{"d_expert": 576, "lr_router": 0.00216, "positions": "rope", "rope_theta": 10000.0, "rope_fraction": 1.0, "init": "uniform", "dataset": "wikipedia_en"}
Below are experts of layer 5 (counted from 0) of a mixture-of-experts language model. Rows are named router (the router's row for the expert), down (a neuron's output weights, with its number) and show model dimensions 0-223. Each number is 128 + 32 x the weight over its row's rms, rounded and kept within 0 to 255. Numbers have three digits each.
After each expert's rows: "comes before" lists some tokens at least twice as common just after its tokens as in all text. This comes from a sample of Wikipedia text that the model never trained on. Tokens count by the router's weight.

# expert 15
router:121141102182063110072143093102146061048136093137146140137123152119152110061121083107150056095142058185126141085129136069161166124154114106094078135065121181106104129143113109164106150169111130129170117167103112099126169103116149162094083113110134164117103137133101084084086126126167157175144156097116193082174132123088145164140135138113152125150139103123154088129164154136104148099051100067124200152140133162143130124167120173143129161095104152145079136161186041124146090155187113176194220133088140162130150098094119137112142186139177121115147156134140104117109101133135133164115116097129132153167099133141139104117159146125132106119104119183088094174156190087132125070169
down2:133121184136158169160167120142134090160174162176116160148160061196162170163162124086096144172133093149114101066084147168113169165134122183153100147146079120150090106144141167160084126175150140188122101163154086148131128154126198153143161139129146149094103116167096124167119121138119095151141161141074117108111118063138135121056100096118085145117170127179162151114135125132155140133126051088157110108105201126131166121127165104138169129106144150091107106163118154080160095114051124111100121112107152157098255130088077121169133071128100165173141123115182122106180157165083109151128109193107150131121092099102101130150113111077071124157120111164144153180101124098143152160121
down3:157140148121179187117154164189111156117145145154135125076212178107107128125134075108121129117123169101092120161160153141099170148129161079151072104139158090126168162123105080159120129098081142082097100073157169136165101096067053168128152107095198121186084150090096106129148157128102132126098110083158121171104161112119083127141104109120154164102103130122106147151094113144123132131117164103204147083069128091095181102138114073118157125151126117175087160131180131117102093145142166141097208139102090176083141140140200118112142120154129100146062099187162113118085140120180058088107132145110109116107068081081148147133170060139124098166072143113138108124140098094150169140114
down4:035121166096088105138156181151138088132126081095165146164178116130094137132167186120143121146162104093117080124162129114123087117121146105078227152131173110130111154122152143143116091056083067107121162107142185152104145136144097185113160083146174133127100144178093145123092106092095164069128138094095110133130116118152168205154123160128176128145098108147126110138125149199133176090159146081105119086116131104164091096079178122105132150149083050079165165134134128173160048086148146134113118143099071103143111110108147125105084080156141191116098195137126149099154108163110091182131132122142149140166133149113101102084125113132121138143145054157167164082110126130190133141087
down5:149071176151109124114107117113111114120129076076102085104149118129135136037137087186132153140103202101134156136150110116076165166110076164103182106116121114082092171147174099091115104145168118087150075114188142156121127173077164106167143144130149112097102088132146167096140067121116089150110111105177116146127173082173110162159152112131143130129111076097100161056094131099124108121146154107121131165106162136140192110125159137205149065113120168146163114149161143079117175098166070133135144185100114150151142169180101134102067136135094122114120089082193052123053149162138118164115169104085131104107122168113140133113165124129150131109134185117103132128129084043090185126108
down6:148188129092047162184125152109158156105094101160101116133118125177122168171114086086121147100197123102071130117080151096102127066064130152170080096135137126117145102097141109090173103151122175170063119095085139141102155128127127055116137116136199151141137148123117174110133080197128153138161109093194133118134161149105086163168149188157159118084141154126163082083115127149092155123134150168141139172135152171117177142073105094189139133113133116160120108020101151144127112171147182091159136147131135112120123093076114136083152135138136112165190161145085111158191138098155074135110185113138162126114117137115147136129130093120176131089121112081085165071122154112152108144204
down7:073157131139080097200131192152095132091137162139146179124145144118176105111083092198102077140105102110199137135106191121142137127138135119142154110137130081119125107164158155066138127139106138120126113138113092108168138116176084071168074077143154133145136088166150120130092106093145102167173132175139182091122120102137183189123118136109101120128114102055130064131126131158119059195118180118122138083157161147075094095130110170068153130073155083117099106124151109144101157109135118123097162084108140098179129124134111047118131131061119119088144074167176115150156116123161162096149144104067199131165134136130205127151147139119156119133119092103092110130143068219158151119141
comes before: "0", ".", "%", "5", " of", "–"

# expert 0
router:184127109139117131171099130141133125106108174191116101096097066156094147133104102161127135125204149120204150068107081151132115096084161070102188128095065107151095103236136113177114136120155088176137100110109149174100131104099111110086149131088133107125126101133124104114099170079075084113090171137155064131117093104138118199135118123104103150109176128135109156146216130148109141152125124153122171138124063171169131102085061153114096102148150176184130156165124157214138132141092075116110157154136108117153141166129068112134086111152176100161118156146125155119186113117125153166146187173098136147161097137117089120097156134146085123135076097163143141103103126165161176101162
down4:077137142097166184132142126052182138173129156113099152090145115119159120125152051156193182108166139125152123112216139125166137101103120147144170107121106188115085160136107137198121103160126167122149116126089090113151110074072139112128149156110145092085111094139096115123143070150147088105160103115112080194163146098170147173189153161184112057113120111093133117124156148069148098105154104113062138095064101146145115092120149103135153119123113168115155111137140132121169128087158111169178159111114139063159111153109140080146136147140123091120123137148198154146183104091140181201064164129094122105156144113110104133120136136182124168100160110103172154187102119172160062160081
down5:116193103153091166169101177158146109163080146114122123108133138153132135100099098126088052152079170078128113096131115139108142133138108147124183088124145193165162137073117154126166130125083153110162079125168092114108153071108166154198149126176131179125143109199145153182138172162074153075111194139119115164142179185104097146151166081124122153105131144097119181117098099163118105182140112098167158135095157150160190155169134097180101136166134147112132088088196196135162196092106114123115150150123134137129139160101148105080102158111120108118080094061195133154155111129158083120144175135128128097134090128155140162112129109144157161138180171128080095076139177110133135162200
down6:122153131158105176141148109108146082150134152115111095113182053124125141126151075146130124137046103111087174112146115144125166123167074183096124128129112152160104163156100102187140138149171135122112100140101116087123087113155033118062097136156082108133121073169148147114132169085068183163146165117173143133141080115129089184121103106147073139129110094121098158109139151129112096173130129135130134150109112200119084074127142121117116072150158132104103135184108131101152111162096146133125133098081153159116161151071147017151113155167141186078151170107091173125183146121167121181162179135090100167121102133162109143138145130120108137119141145087115146092109078193137048096051
down7:149115135071164134136106113128182165131172095203171101107183138147131151140129124171107104103101127161092067129111118130155127104146097120112100182084150154123093118111077054173188130097084157143127072097164149147118074140114133104181122095090099114122129171048116078070170103103102084170171138135151141139056071095113054125137107117116133132126133146136123151158146108096156128110118121110122144167134079115136149136114150141172193075172151105137122127151189132150183145117149152119133089183061092122104165101104133185123059187098114048151100113120110076155138149089126103140114094099145183167125081145171053144102126157125151138098150068117138124123112089108112129169196
down8:090154168135114135123077125156136093151132095169077193168146148109159094105155131095123116102116122148168164170148186133120182151191098134075161142138122151189111150101156143042106139077065153093115107095165145129177140140121055089091101107151108113116099079137101189161138197133137125080172123097088122104127156098097088147156111134129151121143087124171067120095138050098146165101127138135147124108104134156066132087118145131084134115219139088163189130155116170163143090167155128109135126175182191073094136147179155120107157174137146116106128114087101095163149121163146134199153068122147131131088136129139162161096190159117113072177150146113078139133077112100112135119125
down9:131140126123149162094144140146089128112098115210092133110087131106101092163115129132111161168091121102080114157168171186153168067154048117135112132144102133071114082127157176145096100174108143115097133148140109142157106064145051077184191121167153103124153138146153136182102095086159174114123175135121114116068154194168137138165124162173141163145133119111124129136176158123142141086118158136139119094149104090128143123143167176134077119120150129131076114112107101141091087149175160134151095112151119151094175096021138145233063153124113128119070071137135096115150121108146083151111166202150133169156143127181176147077163167116092157134162149153117118138151153115096095133172
comes before: "\n", "|", "-", "==", " The", "The"

# expert 1
router:151101108144152116115121161120088177041167121072171114140114169142113137071125124094113129057092157072126129147150134074119114131118106080096189121126065194147108144120176149161173141107182085159182126100121182133114158103115162190155116135138104066139115123107201108083127099229132073053127137139128186099115159094114157056097075101140085122114120193144133108139097119138076128140132181116150084143109143094159099135139116131148103177149111117118138099150116111098075143170085118142167131090130121136138157135136158065137092135148193163110108100142144117117134104134118124110178106194191116093166136132098156097127128110144155182163129103162199111128115139153179098074128
down6:057126105183131109164115144167095132171173193141142171113138176146159147203139141132134123118124163081143143121106128065092040130117106137123083135136106123114117140102119193138090098162139155071115162119144137109100143174090148116116102064162105056129059164136102136114121079165126076096109116119047093153115154143181118088115089159107079138096087103115103144073063114194143101114102147073181140055149175135134165158080125155158083106091157127106127107111081141100156163178116144141144108109072115043124112147107137125105221075141127085167117096135108126124141135114144108102154146156162111109098131168165156150129137140151059095138134117106140167073144107130091153124132
down7:111131150127103126121150075135097119142135111170040080127148141157076138141055136152125077112167152101119123099179139173116112156085115137157106087128174153146122124084084100197185108179145121153119173143147106143150116110104156110113112083097080104126146119158100134094216058151099117093138123132149114133095152156170071167155218168124109096096112087127090104115131145158127088099158151101157097139143117123162207144078076132150198150092107162115157090080180123123153149127140180145118131169141097102114102048142118081101109142142166089084125168138124133067123143104145184097128170145146128042108160137138179070136169080106121101080185178139151089127135130152134127125144
down8:142138123081158143113094105075072091112116133132113136118109105078072092144114136139114138154152164151169089125104090107099143065139148168148112070171129098086123145186107125198152152125211109072145097135123160124115133120180056143110174153104078136133074074144131129109099117123115124070046133161164096190155157131064166087125136087170133139116122101100137067147128130129191174114142193175172105116107124130161158114072142156156116161064121105135111123133101068163179072144153159168155107110064160150129137113124181128089099113121126072122140108129090131130117145124097062120118084151105126108093122185108127112135086172118179099120138089149187183140104161144068184115140
down9:129148162100207154120134103137114122143094128107141164080137147114066127146146109086124143155118153157095154113127129136131108057090126118087123075121157086144153129193155085150085091173146163076098117149119132068122089103134116088084164143168111109150103139040125109124138147107115113166190155070119093151118157081126193157157128114124115064123117175178061184130204146100149149181179131108131122140087094132118179100115121097184105112165093102078109175132135097186167105113119061094173136082159126140156082133082201122136126139113097131072093101081132136164134132133150090137110164144084109104124106138128140103139149135095109112157079104200150115155071069106086100073169
down10:125146107178116087126201097134132106137127181147109107131154120123128106156095094139163148157074115111108064054097136157155138098121070170174130153225106139130110104136063153102136166137157147149140156173080117136170122113176098077130124086097150089141148127130137131135122146178113129137125085157172065135142155134147103103220098142127164104092104137101160096158089097084096036098131130084143175121147138125131157157099081144159039167113145128143115107123098150141183137152135128164129137114152068175091108163114131156106130161099222123124114106077113148116091128164121093177098166179142143151097144148121148156086135146186111175132168142132110175117147094240157139128141
down11:181087139164132123168122124113099111140159178164113116116171123112157126109133131048152152095196134085109124164117120144072165124113076082082093159119115107188124121118170183155206078128108068122111136181131105094133143166127131120151121109107169073110116181226132146094160114148139135108149127098088144101130086096073113130166132166101134152143077140145083075109113234105103173139140170154103151146094164132162111140198142151175129095089050107107170095118105122126149151197108100090097099143186116102140097095145162137143071136098138116117132112150161138184133131125115139107132133134114192104072142162102146125112108155075123187110066101200131119103129110105138150089158
comes before: ":", " |", ")", " /", " information", "^{"

# expert 7
router:098119147106171117219182118066179132099130129141099114138135121148084157125111100132131218141162150182106049140075146110044133168191112138088110128109120070095170134126123145119185069142142128129115161048074147144124061129095113122130140149100105156131163149115108096139125145070189172126144154144118067146134119095121142122111084108117186164169097103165110109112190170151151167122166169119069099130116161122103147176127165120137111140058113072100142116123098132159132060118152151144064144159120179136218140127147156189127115136100102099148164107122122179150120101070121129102103123126150195129143158104199081150134152103124142115133130080133106125090142109118163125130146
down6:182123091121134136104115129164100136137109161123091136145139111080159100088072149166132183119190119117118140117112098189118149069107116133091163115135158073111169175097116135123110159137086154104116120103150078114169180082083119154118055175164085192107127126114115161158149112154167090187099120067128177119118125081108123142084087154132122161138144120126140053138155197118134131151127139191112122134172164135112200127111106108073092072095115098094065123119143136133162113078140081129076103100150163097110145102131085177095104128152103159114092118114179178181124162121150157124111118040124153074144099142148116182109078108079126144111105152223074149132115135071074131112139
down7:160171161134089119119090095087150077101128044152136148123088106064129168101155141090164097154191113086096157116140129114155127051126105087169093182091189139108095160138137141154156137090115137099137164162107147107099169115171102177158087150091150162137094072082194104200137169121100062130118120131151114131138158115081126118128089105124129090147086155119126122106097158147128069123128070126106143077110123025124099131150183151158118099097183135175140162111126153123187158124166164120097132137112112134077087088149057120182159111150116172055110157144099139127135134106158148102103128129114149089088138127125113161093160167159122203133129121134204119092123074122139101176099
down8:113122118162123107089151148165073183116098141117148152174166127135151092106168117105110088085127133116076144140152104128121161089046133154164156095167110104072092139125121102166132179098160117081203132160106147134158183137150164193166163062118135098104172188176093140098096103143097149127182151116119149173162125075079093128088143160093123117137149106100066112138054151144148144071149049152101101173122120127071090165178103111128071139149176128142128172187118106096112160112154201122131129175127116179150114153137149112141143141102117103085151109104129094124144159106140113082119097096109078119170082109109152178137145087151146143173106152128123140118154119095033121053162
down9:104186089132078146133157130080147082086083169068109150122138209131053148081132098130067087140116190111095119103116145111132114135071106155099168180118160118198065099130102144184131166147150081107091165142165145112126100134121123083052159129136170140101121149172144125032115142124140099122104147150126076168070159126160158101142180103125137155092154154116140138164123210112163164151140190132059110103132085040069122131138102114116167171130073098129149128127158140144134166148146147102178166123100122117165193139123148122098075172121115105110179117149101135178124173127154114123087177159139155123153144140156107160092150143144109119161142135096160149123159098155098097097099
down10:129102134183142063137074122160121126082089134149141132137175161158141140044160088127168112156173143104093148046155153102110139128173131184147173100109105110139120123153141119165114184146123120149131118092128091151131144122127132150131099135097129115053108150160140118084108125118151028105155110151146073153091133155181036147118124127171122165115220094064109147135088127147074135128145168119123158163108139122126137064145102117085205099099071131150139076092135145150151162152151127140119072118125177113204149106167098111118117156132075077165166118153172206135147126121143148143069142150136139128114174081147129129113178146189121184179146142104165108121136145094147124172171
down11:165138091151109179097134128064161103112134146118106104147144121080090133095093130162195113114130137046166163132135138058146154109149075143161152156178099128047132101089128146037150176131157128117108111080107100147147150133131104198099139078127104149123126085149093071101118118136133176163126137132115183160097140120102093144160135128103132134155122182176142155157123130084177122146121110085114101064078100082160143086162140142155157194094108125165143123099110156113125168154126121122107146211120136164139181169149118123145133193141135180136132126188113160177131131133138177137100167148136142155159120095065111185061111155115122126099098183181118049190149160132154063135168
comes before: " to", " of", " in", ".", "ed", " by"

# expert 13
router:120134121142129120165216101122165139138122170144087102130164141136252108151138162184119144174084111196134136182154198184137120124082155133129168115111079119124124106191119068147104091107094174127121123149158120121154137086131143088121130145150112081138138119071160159084144092171117143115171117133147128090103178113101149129103106179143071120111107169152153144170116070098163080119138125099193141108137120134044137095130126122109137150141140113179182198092126153116165133111133186139149121084107107109183153119111107123167099155095130154140115124144147156115101157177171226141189141101158124153097144125176128179124093118131143114154178104132168156142148146167113069215131
down18:065091108116124097212125118121133168131121118139165124143152127116138137185151125161143187144083111152078157136103141123106102089089125124112137139100167095096122190130112057134109155158148151137134141105132124169099149153184126117153146125174160088122098089092116095134181161078120116165100149097180085134127131120152086127099059133147121090059164147116157174133107089123143196139114079147141135139105054128194186112136136113094137136131144148068126141130097092092234107161140100141080078132120126148116116149172114143173151148127145110102096141125135106095059137149161109146147134121220083058094123086175211089183108147125107191119152081125065141154181093137134152104109
down19:140170162125058147075147114098141103075168089137036080118167087141090123110126111161106127094111117149103173179191143113132154111150084148159157138134072094152131121115153165211093189128116078102089086128082151098129101110130091154112204133096082126115121124156131097133153106130133135158103170144085115072144097196185040186062116169142144123089125133085130143129116107090138119109088148103115156127137163131165198056115098105158180103100068138113161143153110097128205130085154146131102160166113114150119118111137119149125123093108146125127146131220144131071116183119131103133118186146120102094134141120153149122152179159144153147110176134192087090135137142141121074129107
down20:109170056109110158126203154154141158111128095129108145116171100157096107097104150166180103141068143162093152123136141135095150131092112124100147120102139157192117120134088138128090173115107136182122074130133129084199099078074122120158153169127142115172114126163117096133094098114151076126137148188080101142151102139174141167211112122191180166145106113090104103122072200094130128140129148077131112120122116128128146135150104094171189105150153149149107111123105071082065196115155056145168147133180146117171151152122080161138141174109085167174069076144117134168142136086132079177132114125083102125171139109099124141137134101167144123124141150172161078182107087096163200077127
down21:148139094207148142104137141131214096175109176129167167120122146090167056138152205111126089132144119145194096100131112126103198139085118127137135169114125129155164121120058097104106147100130155106133129149178125080098137102103163098099144161153146148044099094107177153135167123128164128151163145131087186112128130082096109170096101109158054181119138124144111101066106138149114131129191130094112082054136130117113170133135139186160080139117132104149138136077093169095165108120116132167119123086127148110126162166124070141169093169095167065094120132076160093221147188145122184143140107140145145070153155149093112141136130095111139106093152122165162153153116148072105167165152
down22:134069100202136127182159151157183114178154114140088125150182132144143192104191155119126171130131140137116106123195175100104114096121122127122133090143155093101147161183064199142129152090167172114165167131088126160129170175100110161079135121118157071158134177150117103129114135122127084147115116110135127118120095086150203125127129099132118118167107094147119132177156146142156098107104100113137111090177113119125081163163100167130142087066046171098155139093106156132134110196125135088170189150080065171090153149108146129157174109155127150095117146095137180133128144111116179195155121129143064090107112141188142156098140165175084171133168111117135104135191213141131149106170
down23:135103167171081159146119135112112150148101101153141072172118107064144195141080155134113164178139147084153136167195165114136126178148143120108090116145100139104145178160182177111160112153152079122097085161208147143171124107156160084156102152178118163118101115156115118096132154154122135062202116120133114112144119084165108072073155103128099102196143142200073090038150116094099115139121091098155089103118106158129162104118110107146122150141123108121109140102112108095061080150078206110190144136123140127148132118070096084119083126142134091109155115161123118151113126097096155200178140139107087128155120107113128070128207084084074116122090132131069144117134120169133163101133
comes before: " ", " —", " \"", " A", " •", " +"

# expert 9
router:129114148109092129086074110143088162166143130132150159205163108170099138134093151039079096150107113110126138140099161080173111138144084137131113184101126140111138113138089117125141131120105068095122160135124145157130151190100149128130088166124127118106187100031133127132140143135096116181120148176166133135110161140127140159101062159149093084090083086152111126163067129107161136162101178192126108105162135132074151141212082089047188171181147131138135042133112171168165105111101128128105185149093165147122149146114073150175162156115104099149123077129137099111149112118153080185136125158144101110125116112124207124150124080103079101087138120082110129081119130132196128095115
down6:150061148096158121102112101122132105144062073156162119153131138172121192125121143162149073096110154087147190173115117063106152110163122148196114159110098192091167117148126147084108124149165126165109086116130098181087130149109125151099114102099114149144105165132110172110158172147103142082078153113135185137111099111102080189109109063116127114154144106104187179108164154091074092128099128097149131100061154136102136143068120096137125050130118067144112085118103205118068174143092087086153146125142116099139144076159131112106167164100102159128136157114131128162118108097096151093121064093139051091136174171132167105125077130089134178158157092139141146121165140130144091086197
down7:166094144105150079121132101135181166168031133101133128131111082090126055147138101106137147129109117127141109149112131162140176154083118059186153118143074112123140180164049125225128145124095118123076161155165119148086100115119150105107142177145149148095120110134146068115139151097103127132094115149124105148198158123089074120119153089132080136129114079114144085109087171084116176096125172134185124130114087142157144074141145084139065135161098170139103098160108082133161055152140120105136190113142114086102166090114105142089140176126133162184148087121090125165071154081149136202059173168099117152131156100098138125117129119104111130110147099132091072158108143112179113143067
down8:147144141100056169088172147160172185132165120158152089152092161090094111131157133093121058096132115183099155136135211150177135122171171095187109098082119123104141160120147171183160144080120101081127167147189133162103133169162066125093122125163142131134174110111137125201129139095122123154157118144115086146106119125162110112178140115096125124127088145065187150126136136132112141122136190136159115123147088117149186142165110142149136111117131160138053155109109088078133098110143136143150156123127173124081122135146117131167188159110184192098161138155161110197075124166149101156141157182143049078061149144125154162086121109134076084151111097109104076095160139118089183154073
down9:138105125119146240076109079146138145121131099113067108098112141142070081093135135124106114061113079126130196097119128177068146174152161133158116131145143146191150156120114138095174160123124095121104199138149124108105119112119133104115115114163111178123147126097085191141129190091114150127094133106123133147132116146126122147095129132168126163138240045130182206128127185159158153148110107163079175152157181112119110114098103099103164118171137141036123131109104045117146150095123168141108146101121184108120164127063144109133106144108124156102134108104071170161128113156140081150169114130110114133138104071136093114098079116157134115135106159100132101037138119112077149103100
down10:126087110163091150067079203107117132113099105141145120139081092170115133113156090144153109142205098143127170148156129103118099148070080149163152170115157160074142127143123116182126133119126124140158091099088068088070133149102081128084122141152187165122163145106168128092093133149119202071087176106150128095108124125103122083125179105133134099173133141124106091085097108111143154101116140136150092119129089154158145091140179126146152086056108118100152127089100118144069149195156175145078188199136141148175149142108139206101155142067146109206102141094157121134116125108090153160091091099085089070141091157127120072154142213115125091105108106128168132106135170120083112106127
down11:102203173156117157078128128180122112069122165135134107211051119127122126068184111104121119150168175127105131176145104132126170082112111167119164127118144170146153138105154104217130138136186128137120091169125126110143119153118126148137132192167118122120135092104158099101138114208121100152173144163189130114143164128108134106149120097165120112122105149135122145176058179143097117094151159112147109064131149117121085114190126088098118143143104163139135151147134150142078148082142119064150142126141136098147107129107059109175080159183116118119119152148110064184152183083180105157136124175134131112162087154108121062138110160063110071110128125167115161120130145223136183113053
comes before: " the", " a", " his", " her", " an", " their"

# expert 6
router:118067104129177141173181152122134149132129191083121092130107073127101115081097147061140161161100129099103120085125112133130077146099128115099096157126106119138091150143135064106106180167136086211174154130155114158099108138069131146168172126116134135187096154109149121191079120130167198083096121107138164103104131136111105151191133072124168126134142098143118172220100182115139170130169076165191170152114095090123062147136171072181175119122131162080124141153086130168125155155047113160124104136082109179141144133190053146207154122130104118087093127105138117103110129122132119134110141128133106137065149127175111130110116090140096174092115139072116170144122120143143129146134
down6:117110134101128092141154139149015137142107126117091194123122161108171087116138185131139162116179105172094172123127114128096148123095150084155137145150110124120138112159180121170195148137071096127129104171091151120103116144151147066146130178142130144163117165085143149095208083129035130178149127092126120145144126171147138133138153160113131055112130151152169137159163145049163120139115149112153099136124213103157133153083139093135085089114163120161121107127178218121126184081070073137149157085101117140067146171143168139113169129157135149119093173109137119088120151121158084112131140173134061075155152128093185076136104108119122087107090133113080149102077104159116153156095
down7:092090123108125086123072101148097153183122190134120113133163096121170173039138149101113120139097094148160144110123161150064112121162061144072126147115116165112125158128183145230110139127140182152136157115143205118164194156133110123140097116106139110127133205101133169123132083098162162144050102148181123149122126108150113132119114159151153172066162107166172153078131095064139134158075110109136185133154161118132093095128131099096133133155107067116168053162125071197117140181069111154105109145063161136138165113151100123131089119123154172084136153128179133140084123119147120114178128171124129130099112101158141130153136120160146094128132177059159091145125131161077101174152
down8:157116114071088125212111171153143112138068148129088164118130137124109128171125150078106150124111162099115174166149108125181113089161061192169142161082098116176184185130116169117111124136109098146095161144136191125144096137130181088126199086131113172147107069143127125090099111124102120104172137167126107151128185110186074111132108085079178112078057094129081164210161167072141133138116149130139112148152101128156115109143089089141137171162127055107184099074114181126114125160114111162124121137096109100149117158106157119110108163101090146150126082118126141165087122174099105120101178118127093159145066096165065145084115058149122086165094126167147159135161159132149142151158
down9:116132096174070155157154062129201111077165118166093129186135111181137147152116200100088149110101153200072112146158171145197140128094109126125118079141134166102165130157129181056071124087169128148098108118132141192129128129131097125122167110131165160108115103117188096163082155194175126059079172158148158128179133081108109099082104123165140073088088133123118122127104113143136125126127101158098117123104182079145192149148153139154126112124162125157114126162115116120100094151085044122142147178067140073106151139114171074136123125141160117088117144123113098191103100105134118153129126119106170133097148123098142083124062154131108159102095062175114101078173119161081129126111
down10:121152119133078160132162173143172166140138145152154086146140113138100073146128134168116110107152103093096116122135182131121112052122128130114188043109154137154116220122120129173146065126117070182067095136110120143124188107108174129168160085094075155162097152158169136065098100130101088110115194160144103137092153128156114130144187164193120116125102093121116124147100124094175111151051111114179100082096091151106180108062089094159128121149136156093099122100132097096122106145052173110109168143114164123099167140165170102171093132114111083096153123156124128120093087111167123158088082077112120117056128147128180154113160137127120094114083127169186170088172107090132157127137
down11:127168108127052156106095132119123076139157173113098048112125151113149127134136076087137142106115084154144097124110197159021126160150108118182155101174100079127173119062145140183146136131115121153141124160084103087170146173111182126034142129182103130101097121165196108096182115120102093090142175125146156135166138114162113122163083080118122163155102101101096118140156085127137098160092150142113142206143146139121128084045152133134155105120139179098172153149162112109191151114145092118151108124129084086111133199122166095087085150131126116120104130117186094096125172140098063155138172049106128139141163100096152147137157085127111127117131103092127105134147118084088167084138
comes before: "9", "1", "0", "8", "2", "7"

# expert 5
router:116140127152109159063070141153154072126109175065114170143130107141173112113167148159110130124090074102097134145164084145169080155118143155175122109156149140085121150157073129123129133171140106145122131190049102151138090177140134149162148125175154165109133099165103142151145170131111135198059118120100085111128128166179116109132091109112164078174139087140110107111159128121135124069106084134102148115077146109156114149099067121188094119172140150149118118079185109118075190161099116122203153121122132084042110159087191153122112102145134121103096156166122112084106153031154149107134137164096138119151097153163142149153099126161137178164095160149111136150124113067071145124039
down18:121161159151118105115121169129149126137149166119100152073168118144205138203169111157176181132145129131130097110173170143135127149103136179123170152129145151139164075132169167106147156156135092154164107198095122197146201097169133080117137118152176148081139209123159088061187100168072110190169132122147203130140147132180137075144107127110120160150091137114124077160086137138118100083134141105134092168150079084152148107180149105126092129132120174129133142080150172162167081083122162156124203168144121114080083110118183113154128177105106120141118200093116100099134158092112094191150112128107094127144110113154111124128110109098079121124141073169166121138088104143080135084165
down19:155092125169169111157163118147119087109096154089207081161115169066096099168084157097112147131132125053125102136112122170114158190105127047119187111160073041127138145143195134060077111167146161105159149164156121126140063119074097127157151133119112085190117103118154125138126152117215155133153170166081184126126124171062124090174131081106154125160124133062157133128180118115130153150097159137069090097139137134150118079133149114176138118156130097154110063103124073082069151091126104168141116098125147117165073161173169166120149100157149093147137140121105141108123149099069126111158166130100157085196152117132102085138137140149156097157126107153142148141102132111138147125116
down20:155168077126072133131134060117104121127112115143123096112102110133152098134124083116153079103114164138077171159136099125114101101112123040144121127157116052148114113129109091186153140128107127121088161136121115124144086114089069071160134121128136086112120110150115091135190122132115120111102077129143075137144148133188103101110133101128107130128160167121084097113046063118149057106205124134185139137156085192128183149085133157088128127181157103165138191127178161147169109168150099127169078130080102139108158133103099140172133153134091161096089170088138154141160165194141102113106120128105130061173167096104045127158186138124098088132132143106175182135072151131187068119126
down21:185135149139163153059147101096132126130143173086100125116166140114100178150082245160139154099105136138216178145117083180124115125159209133141134104115073131156160149165107165043105144126058115091147148124167138139111155136167139114150175090175146130108187133140145119143139082101062109149159118138099146109157176077098127126131148151108098151117128168127193068100137149121082121143138138142070124097032152080152109084061050113109126123104162112119148146154138119143182085085132159110141094190128138117088099151139109126125090169149061107141096105141097093105095189106108128137133154148144132092140150069138104156102159155154132136119114130169095155122119115090132097093106
down22:146177120190177150122150108147100151132167162082096105088149121174084129128155199129135127124101164217115109092125187125112133138109137113169072111148102153115128120090097219113106139124137167108121124094168147174174110115110202139087143115183110093144137126149088122117091123132133143183117104097158162117165186162122116090156128030117180135159091111147140167137091224073091150105189203121119132102089149115153116130131075138165169125136145123092157101114109112127091136086089135162106115151121174055155124167110147141089136172179141117139109112163106147128175186110120105109150147184100108182107087112149124127108155118143166174097051098184102141137103085123087142115123
down23:136118088120145111144131142120189148088135104169083147141164103081119117065065155112096145159078152134171135127170093143127172192138148139169217119150155137168138189137091136109231181047145158154132139143078087135123106166161157116185083108126102062168117102168167164139159111145123147130137142118106092129211103081162169102097129136140120169089127148133138157171077101146102156102096131147181096158080111080092129146116092112056132125101117133082127127090132176131171170172149127150131109149079112179138116158101133170164093126179146124144100149162096144149115156114092148121116163150203079166105077147088133160102135152156179103077131124084153149162115073148131125121132
comes before: "1", "2", "3", "4", "5", "6"